Below are experts of layer 6 (counted from 0) of a mixture-of-experts language model. Rows are named router (the router's row for the expert), down (a neuron's output weights, with its number) and show model dimensions 0-255. Each number is 128 + 24 x the weight over its row's rms, rounded and kept within 0 to 255. Numbers have three digits each.
After each expert's rows: "comes before" lists some tokens at least twice as common just after its tokens as in all text. This comes from a sample of Wikipedia text that the model never trained on. Tokens count by the router's weight.

# expert 1
router:111149135154131112136102157124146161077124136111149117111148113145126136150147180139126088072118140149146111157113049121151102057133110054128116151133149168134149084108117145092153149081125140119163103112112169122136176119137146119141169129102174139130142111181115111109123074148127156106156107125142166140131122074110127156131112129137129111130171145127118135127138112119152139134117113135099113147110090148075126108163113116093087149179112142151130089138142100148125123115158136135163101124158108121176151099080171141155147105164136115133136084131156137098108160101158137124085136157118108136114094146163125108113148160111113112122158130138111102144154112120106143121132109125095136136133144148161131155124120118132172134146129109135123161085141102139140129127127106
down0:102171101136148087138118108140140149139118112139124142148145132121107164119142166165122142139094110140082127105174102137080120136123163083141135147147082102089117141178150127107120127168123107107074164103113139120118136114183099152124153124130113134124131143103111110097146116115114098152134108148080125167120097148115173154127139139096146090141129097122070170136130152168039091120118109136120137112130153158083126088103136145137103089161098146145143172118059100109144112160114162110157165161147143124154147162139085100130118149114102133102143117148117121166137119148136124142127120148105094141094127104097136108129076139117106103107135128145150134162100129177143135097125129144141086134144102124104126138142123147138092133126118127127120170102123147125139128124131160
down1:110114160137098130146139156119124123113136126136126163109123138137140135114101127163183153110130161137083113138132098109106144109176084149115183124140163167120140103132098121132129113117126141148092157134139141120132147106126102147122134124063136124144122129115118118118132101117095122148105148119113166142123126145102132125128137149148075127185136108093095151111087146123099108105151109094147154108120140130134122115150176137157077121140170125127130114116178105159148129153121090192102143137156110179068081178143114118122147132122105100144127089111167174109110143139168124122116184083128131144142115130149108120126155139132173134148131153125107155110120102071143142097156087143136115071131125128146146106129122126108155140123105143036116115168124156127121111115132139
down2:122147159099129088145107100126120134130133112113128109103179138134116134139112107128135138135111133111132142159105067099069120127129149109123130102108142131106102155087115135122110136153121136119189154142113131142131149151150081151103109158122118101148085158129099114153130102112094126162129139136145134115141108146122124141183121138166162097109150152128145100162142206120176107151154127156115110150158116123114151136172142116146106114149097134161108070129153100125130114141200117116171116118163136129123081143126153115157141122111139108111127122139110142132136141116148165120114149123172116190120088099108110118139141168084148108173129138125166124125178116107083104116129095130162121160138092129147123155107130094112145149149130111118148121096156063166116142181124132
down3:127142101138103112151114124150169106132144114163129128195123126116105097149122132166169113146138107145152076102121105138112119081101123139149077108095102066071103122117161135127174114139139142174137112131116103126123129151116126137134122111159158147150080110121090115126153128092105118131149138129151116149163158103139099137080073137081091106140170116155117122122131103110110156181120147158105128138094109143113153114149065139086121132084146103111148158105103100149153103112145120148108152133121132120141117139154106129145112124153099123161121113131126141090083167128129149120149147135138137116115143105120148153116171108172105145155098119116129108128137125103144135120135136129140134143078155110182074094133136129148136126103125160151111154132099102159170171080115147
comes before: " the", " a", " to", " by", " in", " as"

# expert 6
router:115139112139159140129146139147131137118108134078096155114109143115122101161134116121196110100131147152127131132086130148138133116144134092108145140151152136086131102102125170085148120113133142120124112076112085096151125138143121142130152116077151093157143141159121099165135120102146142089136111127150117087120144126109174138121126110140147133113168182090131175158120089116175087101089149090093145122124095151110118134136182174106102165118128124136121167176122137147123133147115170160144094106159159097143141121090176107147154124148132126127150104088127109107119133132191109143086131095152109136106123137159118114134125169123118121124134136122161105121083124131117174139098151167085148128133118103137127166101146107089137166126146171140136152099102135154152141136121096
down0:139136157139107130126112104132122180085159112109150123102106165134152145114128096121124135143127132112175159123106096123119162146155107133139142108138161107141138123120105114143166117102115149092092161136087142072200123121134150124133135103171107138160182161117131094107104108111123145136115137090116159131106140107102185116107105134157119086118116141103108134133148149114109123144132096077122151102135128151156149139129109150165099134155116141093144082118117151087123083131161146079135133135141118135087164144107113160140139123140122128100125116108169119131100178124170147189112112120158186122106086083112158133104133123150127135107109100134098146098113139124115163177134126092128123150142162122148138128165122092126154085113118120127097119119182089157088124146128147
down1:124117125113110156157132128142103116107083118130123189132150123109137073086118147150167124115098144088157145131099133136100119160149110129116137122107136196127121094161115145120104097127134116090158142126154150122117129147169143110144128113111129135137131169146110130109118137103171136098112106145128089121093138149156128094104176148086154097123122156142159152118143154104155089109126099121090132143134156146098136098097126187155126131135108141138101127144130125127126152134105130115143168100103093119160115130125147110126180150161128147182138130111096105076130111118141134154133115119116112135120115101115134115125135102166149131107162164151142092104168112091121137091130080147094129141130120084121116111102155151084163145117114131065146119184148071125150056111118148
down2:121123125169125156116167146111138144130096084130171111111107089113096107160119136179085119145130135111121136117134125102116141154142079119134126120110111137142138159151102142110121128111138068142168162107165152090163139139141136181153114100100145165129105133101114115114099125126136128123149091149117164164154111106134119128188133078110130148133120119126125128134116122099144092105103157121119140146134154127141138165127131124105046124143100150167129142110133107132132121133185205160101110120135130115104152089122149108196088114133108140114142101101119083070126129129140157126133107128108135148114094132125135146158127115155150178109156096074109147142113102111133127147128165094111120126133126134131149140148140149171141062105139132128143122151116169140157104172115117
down3:108155130136116118100143145154099147149123115112133143156090126140163120104127186127135146101127152146119194119089125080106136114088086162102112132146108150109148120120128123167125132151124154114152098123145119163108122142155117138113106138134120150163145103079095144165143133121153151144157154092169094111148110108184124150103138135123098096119099131100107117110065109145118157142098143104127125161118138110156139133133088154124166134115112150099133098115136183111131133103114095142136142158113138115118094085100149125185185124138122134176099153139148128121089119131125097117124146115150101096146097138134138154128071113127120147125145142089079155056106091113115127124113093127120124131126190079145160113117137095102116130121115148129159127106151122128113163151098093
comes before: ",", ".", " of", " and", " in", " were"

# expert 9
router:097173117178124111107120157102117133067141135094136107142130147132146159113160153140112120090152145159133081146085112130140101102124108082132142134119129128170133103138160130118095129124124156098147114117135154087150183101126133131114167175104139088154123089177124076112153059098136133133117122127169130133153155097151113102109130142189144102122140169113107113123105127118154173106116130157093151159119084103098126115161169159081154167141137139113128126116158128122131090124102149163152118116139130111121152113095116131115109131156117109133135117094165132114099129139184107138084133151131113146104139176163122089117113170155162129108111103108172139121122117148109135141114138115097130137144112114122098123150073108129126112156129148115135164090127153169146132127122124
down0:147118134143123160129078135132062108166101097099138141115128163099114088163132135102157166149131133136094148095100151140112110124151093114124155110162115101137152146154149140140146084151129159112095158131099132102148138115160156146178153172145129124126130139097160114173150105112113134113098132111105145112141114118128140086131199125131118132128123103107164142139114111136134159134116111141126146129099097126110132122134099109077136070128128090123127113140131103128101122103140142118115135150107121138163143115139131086164122125168122175115093113156094143099104063158151087173125125120147124125103151138114153149154109130153120129125120111115117122121149106123079136138107129135151121087174132129115092092101199155120151168142121135117134114092115122205130103071144151
down1:119117108082150112108129142105066160143145146181124155151142137100081125084131089140180118116118107149144125095142138137143113132123144087114190135045095120133137157156129185123158134180095109143128111135123148118127150149140094126143099108140083102108113155103132150098113122119126118116080136130128120107111131098108139129121148157143149140140120122122164123141103111151109152118101146158095129131121122105111111152140128118149186165115169095097132152187106112151132196115147109123145157151147099124119173112134136118128109123163170117120148144156143113156148129117151116127099138124149135127117102151109091087125111129114112076098166167100115112119142167101128122119125122137150109146153109126175132147165106142126107187116142093113071122132131131116151127126164136
down2:102115110094127113132082133109130156170158126135125132118136139085096133156185137136124123114114127140147128151140174070142128152121169137129130099114131145120141101120142129147164160150157145120170106112157069121089121138175134094169132135100120138145127148128108144122118150154097140137143098191142132164154154108167137161161088168125113117084088133085125152140089115103112127166114086079135112135133122144139135159131108146088124117111120158152132149150120108117146118110101113091121145175121171104116094131155136130110102131123145061148142100165166124082094155100126085122153141097125105136118110112115149126088117132156139115099128100153142078161143097104125160128084127149106097135125137100114146101154150124121143115137131107103171167140138167106130169125129104
down3:127131093165121140117149123114115129159161117121174147089121117099100118118124111148090134120116140134126117130115128127126124108130113131083175135136166132160131124166135101108094134150125102136106148114123138118115143090121116098101146142104134126082103145138160171150160130143152102137112102106140152133132136101120136183164122147104149167140115143142149087108100120093147129151095157129132090120113108111135106097154190158102148141132134125114116148130162153143119127149111091110053087156157154118158132118143099174140111147202168134147116165107133165134086135114159104103097063110120110148114154136148153115161131168157150135116188112129138161105134123166134140123081130149133086134173085156160166113121089163114114121134131098160147121105135147115126095109098122
comes before: "\n", "-", "|", " The", " In", " He"

# expert 14
router:107149152153085082144129119136101133095104112062118124139124128123131127174140121124113161107121155135120160166121145114137113147179112114107147147139141126144150084130150125136117149168133147101152161085101104104150135138142077108096156132090131124122103093146105112169138110128122121109153110171144157136138123127099141159129125140130155161089128131100121115149128122115123177134136147137118125155144098136133134185164142135143133155136117113095112143129157133104104135134077126113126106124136121122123132122100133146193134178164076071112132153117141126106093163135172080108123085122109100158141126116154128105130150162129166114117139104105182112091157132141082148158126118091065138126147103104119128149119153114153081075132154117115128135055123091126132121153111109
down0:162126114101148159162099104081088153191132098151157147107112117141098144123185110163109142125113124132157142135106109126191100135155123162086084155122120107097143103101145162098105126112171135136085075114141091146100133138125132128132119142147139158101112115090125133133086109144135141091129103136107126142119092150127126150098107110158138178123146142172175100108115145125146114118108127135137141116166135150109131122150146133117125110118135143100139111190081102116120079090103140098118174084119101159119181200128112124130159156164101128162134143155130107126124126108140131149130108123077146096179133125104107122126147127105120139113130164124102152115147100126138095090131140089111166150117121120144112171117112136128120127159112133146147108139142122115178129110099109
down1:127134101147115106144118140155134181157116095100116150126097128118107144133077115149112163149137114111137118159151123116102122126183150106115128099132156159112126114114116105133092137154194155140133113113102139125159105115124117091138181100140135123122107138087116105086167145153174138151139131142125174118130099113121143104113150151145109172135145078126123122121110127125123154122105106125135113113133091153080129097148130159104158148091125112125134179138125126144110155168134154102138106162112108177124109146111119132116094142114080136166141165141126128123157093154137084148133148150097155143091151159105116051144161168120115105084122108131110144098144147128160105132125127158117143100131161122109140096087119072095140162126134128141142153099191122115087168131092107
down2:129139135149108150139156098101090134098150162139094110125113093134143140121125082134151090105120117089108140168117118151095058139133109122124129126185112170151119121116097138109107139173137163144088138122113135103132132139155124132081121098158161108097134155101140157149118106101111118132131121125141072155126091134119127140119138121150152128141130117115110087112182115113126168101133151132111183114128119127115152143119140178167141102137117138122146139155136124155159168203116173113087112137122129122067091112101140115133124122093126143145134124086137129116184072173147112131135129129103119121114138149112138150148135139165142099102156122080106120122074125144115121106104173129115141125140143126161138127125099107058109114076096153140159132114144167148105130120114145
down3:147146133127121108108093105133102187080149158152097084180157184156115138116140068094145131158112128109151142130123118132151106120078118123121148107091167078137128139150162124124136125053101126138091117156102104133104106139159119123139100099159120146136128151104076138151105135110137128147124108152109144141181134115141081134139151114094101109109123150119129121142124166096122146106172126124096114146128112167107099137129146106122125127163095092142079194144136102157145085132153172091113133138177108098131119143130158104143100130155105158117142131120138165150125113146115078129125073155135080100147127096145121126125142114141130127149134123158123127150142145117081145105117150103144129104149146089100093141127123130153127101168149098111135111127124137103133102150110143
comes before: "s", " of", "ing", "ed", ".", " in"

# expert 13
router:101159108133102124134151139136132117119116140107148100104175145072112130167137148103134114104128123150137092145127111135130153123139120060107146156112145105130105085116131133134133090158114175116152101103103183132113145137117124128151180128081206118139154103161115124124144072125119142133137112173162088136145139188079125146105138111104098155128168123106161113164119112109144147133135126118104147132099121108081147114150173152111150146120141124103148189163145132072089087127113151107144096121156121119139120134095155122135143089178126145174161115104141125140109162140140115152122118134141106130110128141176143123147126141110124112102125118130152113109128136134109157179123125112106113089126145063163126136133125126102145107139136148131123183126122126192134112137133121
down0:139129132124072147107105133126140149085155123183141082113156150149143128136136138108095165130150101118128126127132165135146119128104141095099162112130174110148146106160153126134115118141113116127099144145116098161161130144115091103109155110145110107164129111133145143168092153149129119148163133163160142101115136137113163124121121141094153173118125128173109117193112131124132124151104104101133114102118209120152093151125091108154165094130095064117132133172141128104117123144112130131123115062137122165123136121140119156114167115135093150140119155120115106168139091108138147075113129154147114111149150067123140149096130075096151123134125126117138150134133145137104104151148135104182117117133100093121151156122109120154164142141123125111106145216104141131149097108120138
down1:102160130122146082129102124138110105115120132170115133111152123128120142152140137110093116092123108092135131172138116114137121133127165117136093121096125171129156151152177174158081111114139124093079123093118136108150098163107105116148113107121132135085136123127157125073128113168081117128131110132134131157147126140143116155085133145124103162118157105162114129137091121121111113134140162131085125120150163160124157126145095168091129145111113109088129178152134105137117172136144083173109136168157095161104107131162104078116165164107148115136151157149109134068131178124145155111094113100115114100101145131103106128123112124143146137105141113161134121114167172075132133124119112163112097125076123124138099089134086136125114117124119097127092100155088092132135133134176110
down2:125138060134158150107151144141128096113117141122124140158122117139133116137186128109123129089114137105114124087140121092145135121097133099109088120128130119054122124096108101137127091136108148136123150174154179106134109130100113135117135147150107179077145085137131102147125110106127145175135122123122138154128134116092141127123121134085116103165171115123139129094146147163135128139159172138106147155084137121093195098111148125101156115106120089110148158108114109112144115124140107087105113155143106168163158140164106108110136112170117131121152114104083141151117116145118132117153110151152166084113117151168160121130114145141147118109141164159110127106127151128137179139117116168146096059104176111139131121134173129114166123099135130140112168125129155183158142141154126
down3:134079155137130169122114111145098146131162157106125141133143123085075095136127094105176169153116115093148115132105141116107097144139137141166123110115114138118098115167086126128095126103116110067129200129116122101123118118132057128069144148104123105138158151121105153100169128102107127115119123097172108113131138138150106121160112130073136131085167152145132155097155129141145123167139088101113135103154114111122106099139090139143071113117103107153132167151117129124112150125161158119149146120134095095116049127124172123143154108119102127091108077112141130134142131172115099134152120129137124144120127093140086133149113146115094148145122107147132142104124115127155139117110137118088141163142140149082126097135136114120140170117114132082138109111109124133112082131135162
comes before: " ", "\n", " \"", " —", " A", " No"

# expert 11
router:124154160135146079098115136112116132068100151131121143116113161128146157166142145096129121120135145147135088134124083093142128072174112118117138133100167138147121101102125170107162132113117159117146115089107140111114126116111124090146171133082159131116155139116097106138175093148157165121114077148155076120147115121118121151144159093159136153133138160096123129167135100113129120108102094122090168139107075115101167141169141144150142146146131127130112101139125087113132136170098155141136097093141118107158122134090140140153135153149110139124154126111115114125132144127168116162114185122107097145124149150156147103117171173117145132112139097160160127066141097114118141119097088119110144181111137102118094157155140131111147105144146150156133163099128106135146093150095144
down0:126166122104160148120144146135117104122138151110134120126134150133095083127132116135102144121162108101104135117148149151104156147163168133177136144125132149144107144156100132125122136110141144156108148143141104120108124133113083130084122120174106100160155141101114100127105117118106079122112138136110103085159160104122100092139190088140145111108118099081158162134173141137126104092098135138135118126183119137107119098122106122145100109109140163159117128133158124129164189140126128121107091116177109133127072124111146081110146055122117166096154126140148140169111084132124156129148087110101122136123129133132126103165108114088126123151194149132125179143140119087137163113176125083125128155136145152085142121155113139130133086163133151132152131112148106102149095097147139
down1:144113154136089158179128156088187140161169109154137083123125160117118081167132110110137117155139104146143115131137183094110156111108138136149105135099156116170140142151126135156136118098150120130135141108136151134129110137067139158145114151118127102139099107129156109124112143127123112147122113132128106170188144122157118095112114140148122091157090106156149157141142110119110133134132113179137133104120150116129152136124096143086176123136201109119120180173105136113136162139119150156129167133119157138109089157113116151114144095148151104156143149107150130172120113129116104135187121099131137074165124092137133108076109103163142132143148097154118187179140135095164125158107142119152122089124106107106132134121130114111106133112113133137125128127106131105095112080159114
down2:135137139143163101142137100173084099091140114185173150131129132153226117110095113089132147133117152129126136141146126130126100152100122125157135136103146113142130124169148153135107137139121127121093113161118141177133138135116107141128176110116142138106130151101201111179111134098154130118110136134149096084091134199102170100184159134098129119090156081108123117153149122138113124139155124131101114138123137109138087165135166104133138105158077132138170117111124133118136163136144116100138128120123111135094115132126099120152155137112124145176094134157092112128112161103132117137134120143123099180123121142158130148115097120129139154108130167130145080132109132173123122121113133109173097139124129126129115148128131090106138110169139161145108123194147141139124131103135176
down3:121154103125150105112138093091127085152128087148136156152120117141107145178127133150073074157079136130143112114105129148133145120077153120106100120101109158126114135157122119112097090145110155106142158112144177104119121134130142123169111135150135149144149140150140129123122113168121151137184195125170084120118127123149125101130172099109185126112123143146103111128100111134148152156169109140114104110105083128128095142129129120152153142082111141139179122117156123076126147145125110085134135104103163087118147156107110144151148116133153176114131155108111156143135100130105141096108131148127095173119091121052108126144161126123107137140117155141177116136117128127085128125094108171177121151088130130121116140147166146130156144144102098169105136144161124131147113117140116
comes before: " |", "0", "4", "5", "6", "3"

# expert 0
router:101168132177137120122102147114168130066151107107110122132146137096157121136129090104128145089110145109139093162140093112122093071143138089109146154171111118141101097088108124111112149128090186103124142089130131133163123127081113119108154169087125163151155111120107147114171084113124137090139112172141105147137093136104110116101141112149100127108088144127146152172134123108150133108122135143139142142158100158059139126168155101103167167134138114127123179123151111090124139164105134116157122104142136102159164126117154121144145150174130126117133149117124124114140180154154147124084139117101127147167144126103101126069136153121159101156100118155163133116126128100096128127116099130096112126128141096133127137111110129100113132141177154119165148113144130164124129121117086
down0:132132173155113108109133106123167193150162118108137153136156112082134107097122120118112103177124128110144117129109087121136140127158158101123083145183155149149159092155145132134124141169180153138186099107132117109155067088151136088116130143110117118120125151145110133164152182153096152096148122178118130120128100129101119147142125147130099101128100136171135162175119126112157106099115121134148122155169081116105117123165177107119132205145101106121128140107119122122116143119135145104170116123114127114127142107155153138121150151100137124126142100117118169103098123128103129146113125118123096165153159122120094122121148134099108166114126096111136131085191173171136125133117125115128116113144154119149134122149149151122107121100121131140131155083134110118121115182083113
down1:128150160113113059098119149150102086126101093116142126131113100141072126147125186140079074120129145170127108101140144126164129110158114128134078177128126128147113106153110098126137108161120144149152151121131123094103184135119135129139105108116166101112102098117114085126143117130073143168151129122135141134116153130188122162151115131130150122151088135165100167159105103110137148093147138134117149098116161124112168162185150138126164119097174162096137092162098139130136137153160154138154125120116169138135151157091135113121141124149095152158145164125122098116128138101138117137144102154154160171120109141128125149138151133127159132161129144109109191110124133173151108141128138145126119070127101118172181133130143108123158124108094142107126147128152111129142143123125113
down2:117091085126108160113144137158106132124088154141131108114167131129122113139109066088147131091107168110120149130129108086132141127142135164143076136155122150097126131129119116144096132143125120100131154089125149116152127200115128122110119179154107130112114108101148111123116129155207180150156087121119115155124135135115186140140119120147147122094140150144086075103121176108140092137115130148135126123143173144116086178129139135111125108131119129134094135125111088087117101081138152120138149152108136174139124145103188099137116121096152174157157143094170157157134132104128107111081110139120121133169077137093142107101117164122112094113144138122119116135149100162114126131117164124113153112126151117112133109141089112139142156167129124139121105121127127103103082135121167
down3:112108138138138102126122136110139111106166119086142114132138130057178105101141079152133126127112142117105100109173122111104116098158138076110119144100116155164096123159124129130125164129142070147146120162104173068108105121125135133126064105099122113135175135090127118115139105183097150127075100093105173111142120115116120115122132138133156127133126101136114098140096133133137149159152093121175162176146125137111136129127117107129114151125135131108119141109163180141132139169151138129105158143121114137118154131128141126128118106120147116102087112135110114135095109165107108099139151109116125093137189122101126143099064130109142143139170124151155139124159144108102129115146094167120116100102115167116081096121187162128088139135121096107127154105128124167093148137147114
comes before: " ", " and", " he", " which", " was", " but"

# expert 7
router:123163153176144101121111116107108103128116158102147132136106144094141163130190110117120135085143158115181124139101125128123132094122129069138138098122133128147122146099122141089127144133116129131133161128133107119131121084151139126121142138079140138133141091115136139124120079102158182153157092144145112107147152043115129139146171119114178159087102126090136109136150113127145131106099159148114194147125103116117128160181174134089159151120098089098116117168136102165061122139151150134140120083121127128133131110095140134098123101153120117129139103096144109098123127128154132130092118105153072176112156101156142116124144148138119160097150112140159125138118147121106130119127118137098140153160143131140118139121121152140101098145145191146094144103123112146161139123132085
down0:113112153105086200134124116137129132104176102166151083084147112145110079111108134102118098146134100171154131107127127110140162094100121133140119139145148091135137169110131162114107105128138130131108117133089121103093107154121155108111101113131171143125139096159146139134085166132055130152134164119128151120149144137170149115098082120131096142095089131145123150144104104099127121134151143165141087136140160129148160130148110087122155104135090114140135116152135130129126100122144131138152110111114100114130130122173111137135119128148128176178131155151101115130081148095151125150118123163157144136097116117117097145123098129154100131171141104138164094118076157134144136127120103159124149155126125083147074132073148148137146076135139124173097134161113126102112167163119148
down1:132107148186141148132154153124141140112165108154118132126122103107160127127112144159165102128099143150098088129150161166069122118098128143110099099110147136112139150127109146117133100119106068152115104214148151142139114084132110088133148134134158148126098116129063121119126114109115132131155102159093119077133075109173097126116125128086121160121106104127110126125114126124106159092112200124138159105171162124147150137133142106103118122123089121135140114179109113130120083119108131147127128138143124180121144141144145139096119114140156122080144100146123153153108129128136156128147118119128144163154108139141146153118099105134108121160122062131098118165107119154140095136105145121140164106128090192118151125155142129149176098120115139115119183159165126133114134128126134
down2:159127159167164134145128119107114115149133111113133174109093122097123105144109119169133092132149135134138156151091107121139090100148092097151134132094086158109160123131162127120118158148155154119138084115116149130197160110132122145075123118131102140131155106151107098139143113121131139092130151131122133120117131083142116096105115170115141132112140128139124139142172099129147097151160123103110111140145138081148159154115153162126118105164147114113133090115148107151115139114119099101109141081147112155092123075122091121126133137163063132119144087180147162155131130094135116088129117092134145135142157167087103174183163162097110109139135092124140104115154128138143122067127133092138118167163131135151160124106137104135130098121145143136108086080115126120184115118146121
down3:122161119156134151142126122141101100122097136127155111110182144115113111152137130076141153129142128126131154126112108109134119159154132137178142135121136111137135141151122152154129146155105085090159085152100122128095158156140132125103171127113128119128138146132159095138113084104125112136108122154098135140128170148081153130094153126150126124097097151128123120120175131122106101095116117071124191128127114156109133156105077145121160084143169155122128124131117104093117128111108165136079114118118084096142099099092073131104127127153176113110173142111125129162137117186131146136079167155171131113155147166125145141126096107098130145144149078127180139176106137105118166123143194105111109163156138126135131105115129153117159088164134125135137150151140126137129125136163113
comes before: " the", "|", "-", "==", "The", "==="

# expert 15
router:135190174160160060098100109088104142102136176123120145143117134138126150115152137132135098092141137119138105129113062137178149108131143078112134165147129122117124103126094176114127122130099162128126114105140121105172117129128109106144151131076144143136125155157101157150181075115155145114113089144162082118132104133110123160104165089148144130134143159112120125147136100105146153142126133081153148139140072144086138104147129132132140158160133119124094147133136124117122086138098148111149102132183143095152131113114139127133137131156096117121168096134122089140132130146179093102098141134088112154133114129136159107112163186133113127096120139120143126095142095112121174119085111158092119122162145114126105145124142138129110148124145111156150152099134106164145156165120134
down0:136123159150149095090184118151158148136113079118140137110130152110137129083107091139168127138104170135114114124089135119119120132130104140113134099120130140126148097112117112128099087135160092102126172130119134132133140136166178148115165120075140131152145153137113123114172138081151126191133127104116147073075130125150158118145076120121127100073156112140103128129105161142137127138151123118200110147125108135104131161146095153143108126147110144140124097074108127104160130097123119140145113112096156155091118135119144120137082166170126153100090115090134097122134119172158128134158096112130161096083123172124155159100123140096151120101121116130093130097103097120130109113116148108119144143117122152152179117128128132133131096154148099167122143131155152105088167139134105
down1:110118149129119189115097146130165126144125126069140086154084132160118141122154126151130120130139103094139121117084127153132143147132132144133164144143131165145112156101093175134161105125099135115187149115141120133136161135129123118108116139150103117145092106144084161134135102153123160115169115142184138148102096122119117132146100116114093073118104123090163131152079113132151118122123192175083069150143083133127113134116107149104155117157123146135149106117158131097124131171125121118124122137151136106141174117149133120066134134112149142113119152097097143112101137124123127120081117115119151141149146110129141116157119156116140156121107096132151128141116147132165166109170133119110157128120114134086061168094135116125152141150112177093150137064137158123167152120153126
down2:139137123129130145145107125128134127122097132125125078094075143114168179141091199145076101145190118116136128147173117136102121139160135128125132105110103187115112125137099147099148130154195167102122136105112097139124164144150118123101099148078105111149091145151100137140142131156106117131139126118182139090152153167115149129183122130132159183072130112135057142108115097144106111115124127138161106136104140134128135132101128124108108146130111164146142102185120153140123145124153118119109120149148129134121195137148141091103142138110095106156116153117137116138149171123128113137105120168134131137114132169112150132121116139125164148126126127125143101158184118148114128119113130119161128130141111128168118141137140142154114079085140168151100146137124143144066124141114111
down3:087108127133118105156131149099112121097080083129102158117083123152144142104118130139099132132133146169096115136111129149161177142081129125164159092158151115083134066103144137114130090129152147155087180126131126120107104085113155151127151148142141115147137161102106135163137154099175120134110096097123140111125144120111088095157109128158117159112133134113130143119137085113163107135148112105136112134121129127123185168130146098158127149142088089147091132131143121150109126123119178108159135145142139173127145144164149140172125124132124117106109155105102125132163127122137114131145140170130161120134128091163171135138145140159143086077141114140083125123098118135101129141160149146112116144143100136142169116135131110078144102141105152187166167142096112139106072161104108
comes before: "0", "9", "8", " |", "7", "1"

# expert 5
router:099126163182127082119126158142125148101131109078139120128114145135119155138135116109123131107148130125161144140116095121140137132170123101143163160144169143154115132129105107109119149148123126122134147095129114123110126144136143081114184151081144125163137092116144116157172098123113149131138122147142142129141143117132137117140099126133113127093106128114124144148120120125142151087151161127141118179106075130061166138179166139150129175117128152124105192123183115111121106123150136095152113087172151139133156153119191139133110121182118133088118114109114125104160129132195065120139145151110163132144121147111122118148126153110152113121090117148149105156092115127133186117121093161081109143122135124121112103135147067135106088139126148164137158115120151095129152166123141
down0:114119122139137087137093098115117137139092141129104105164121158133110107149127127155073102128107118142167142136138106122168156141127106122144163161118101110138111139119124157128129161088107063140138100135142134139174131161132177152139119119118121077155135145110131143112080119108107092134120094144140139130152166167162109142097147175143164129115120151098125126145099117101163070110092194133130077127141125121158118112092144092086092130121122133116137147145135134179116204127165119148098132137114131140154138133107127141171148133157122125153138077145176134110149110153149093161165167129144103113106117122138136155107112131123121128188144139124121128139100118093117109158151150113132123146145130109123082124149150094126124151152112090115099099088139086097116107122099157
down1:121105135116113114131097174138142157125073115153157141085116134160125097155147164144121160147145141141158111123097140138141172116148137151107144095142093085093164109125109117169132101138151156079115157129095120118128122096144181129121135123143136165173109077095091157131092137126097139143107164120146131167129143110096139096127146123097134127132081186115109136109118073151114152103110133105107122153129197119168111103113171102146128120117109147141107118156132175102126145105135089135104146125130120107104127101143110158175125166146122173131083169115174119116131118098111181120123135112116088123122151118118106162125131106137100139129153102159159127118130133158107114074111163160143115124132131140131111088139170098110121134137106136153137117140117152132095103165119088
down2:155097111084117146141118099176125131138129138132111117120155154151131084140134131161162089124174109143153121141130085144105158155130106149118140099151153137101128123083191149116118096147119133135093115173099146090099104165120178103165128170144128126108130109110158158145107134150157091119035158150153134107157112114108141142093124092137092115132123143149135128102108123133106132132104152126133110104204163149152114134111102147158112119142126110129174128137101136096125115143088120083119161139187129137128115093138134152125121129099130116171099102168129109091163143102122132123119130131105103126126108123125071095143132144131091162133100160102129144158138124154146146111176106102141182103119114144136136121148107131123104154160097106108100158140125104130101134103134108
down3:097057126076105134146135123125133115147113133128110167153123122141158114113097088114161135106162123123127123124145138118140111126144147166112195133134170102112136102102140155156125125126152124120129097095121126116084111135126125120118094141086111140152139156105195118116143142096166093093113138182116132197111112136102144145154134113180151098145106167133130148117119146119111088126128119130073142114095159110130123095129127114124111133068133115114098162164081118117125079123091147107126166125130127083130113106134175108113141138117128144132131090109144126117177096117126150113131157159096109086139136113100152111148128130146132103100119174148115100116136131093143143127127157144125136128148158081128099101119079109060129120149108146113125132139118178145099139161156148
comes before: "1", "2", "9", "3", "4", "0"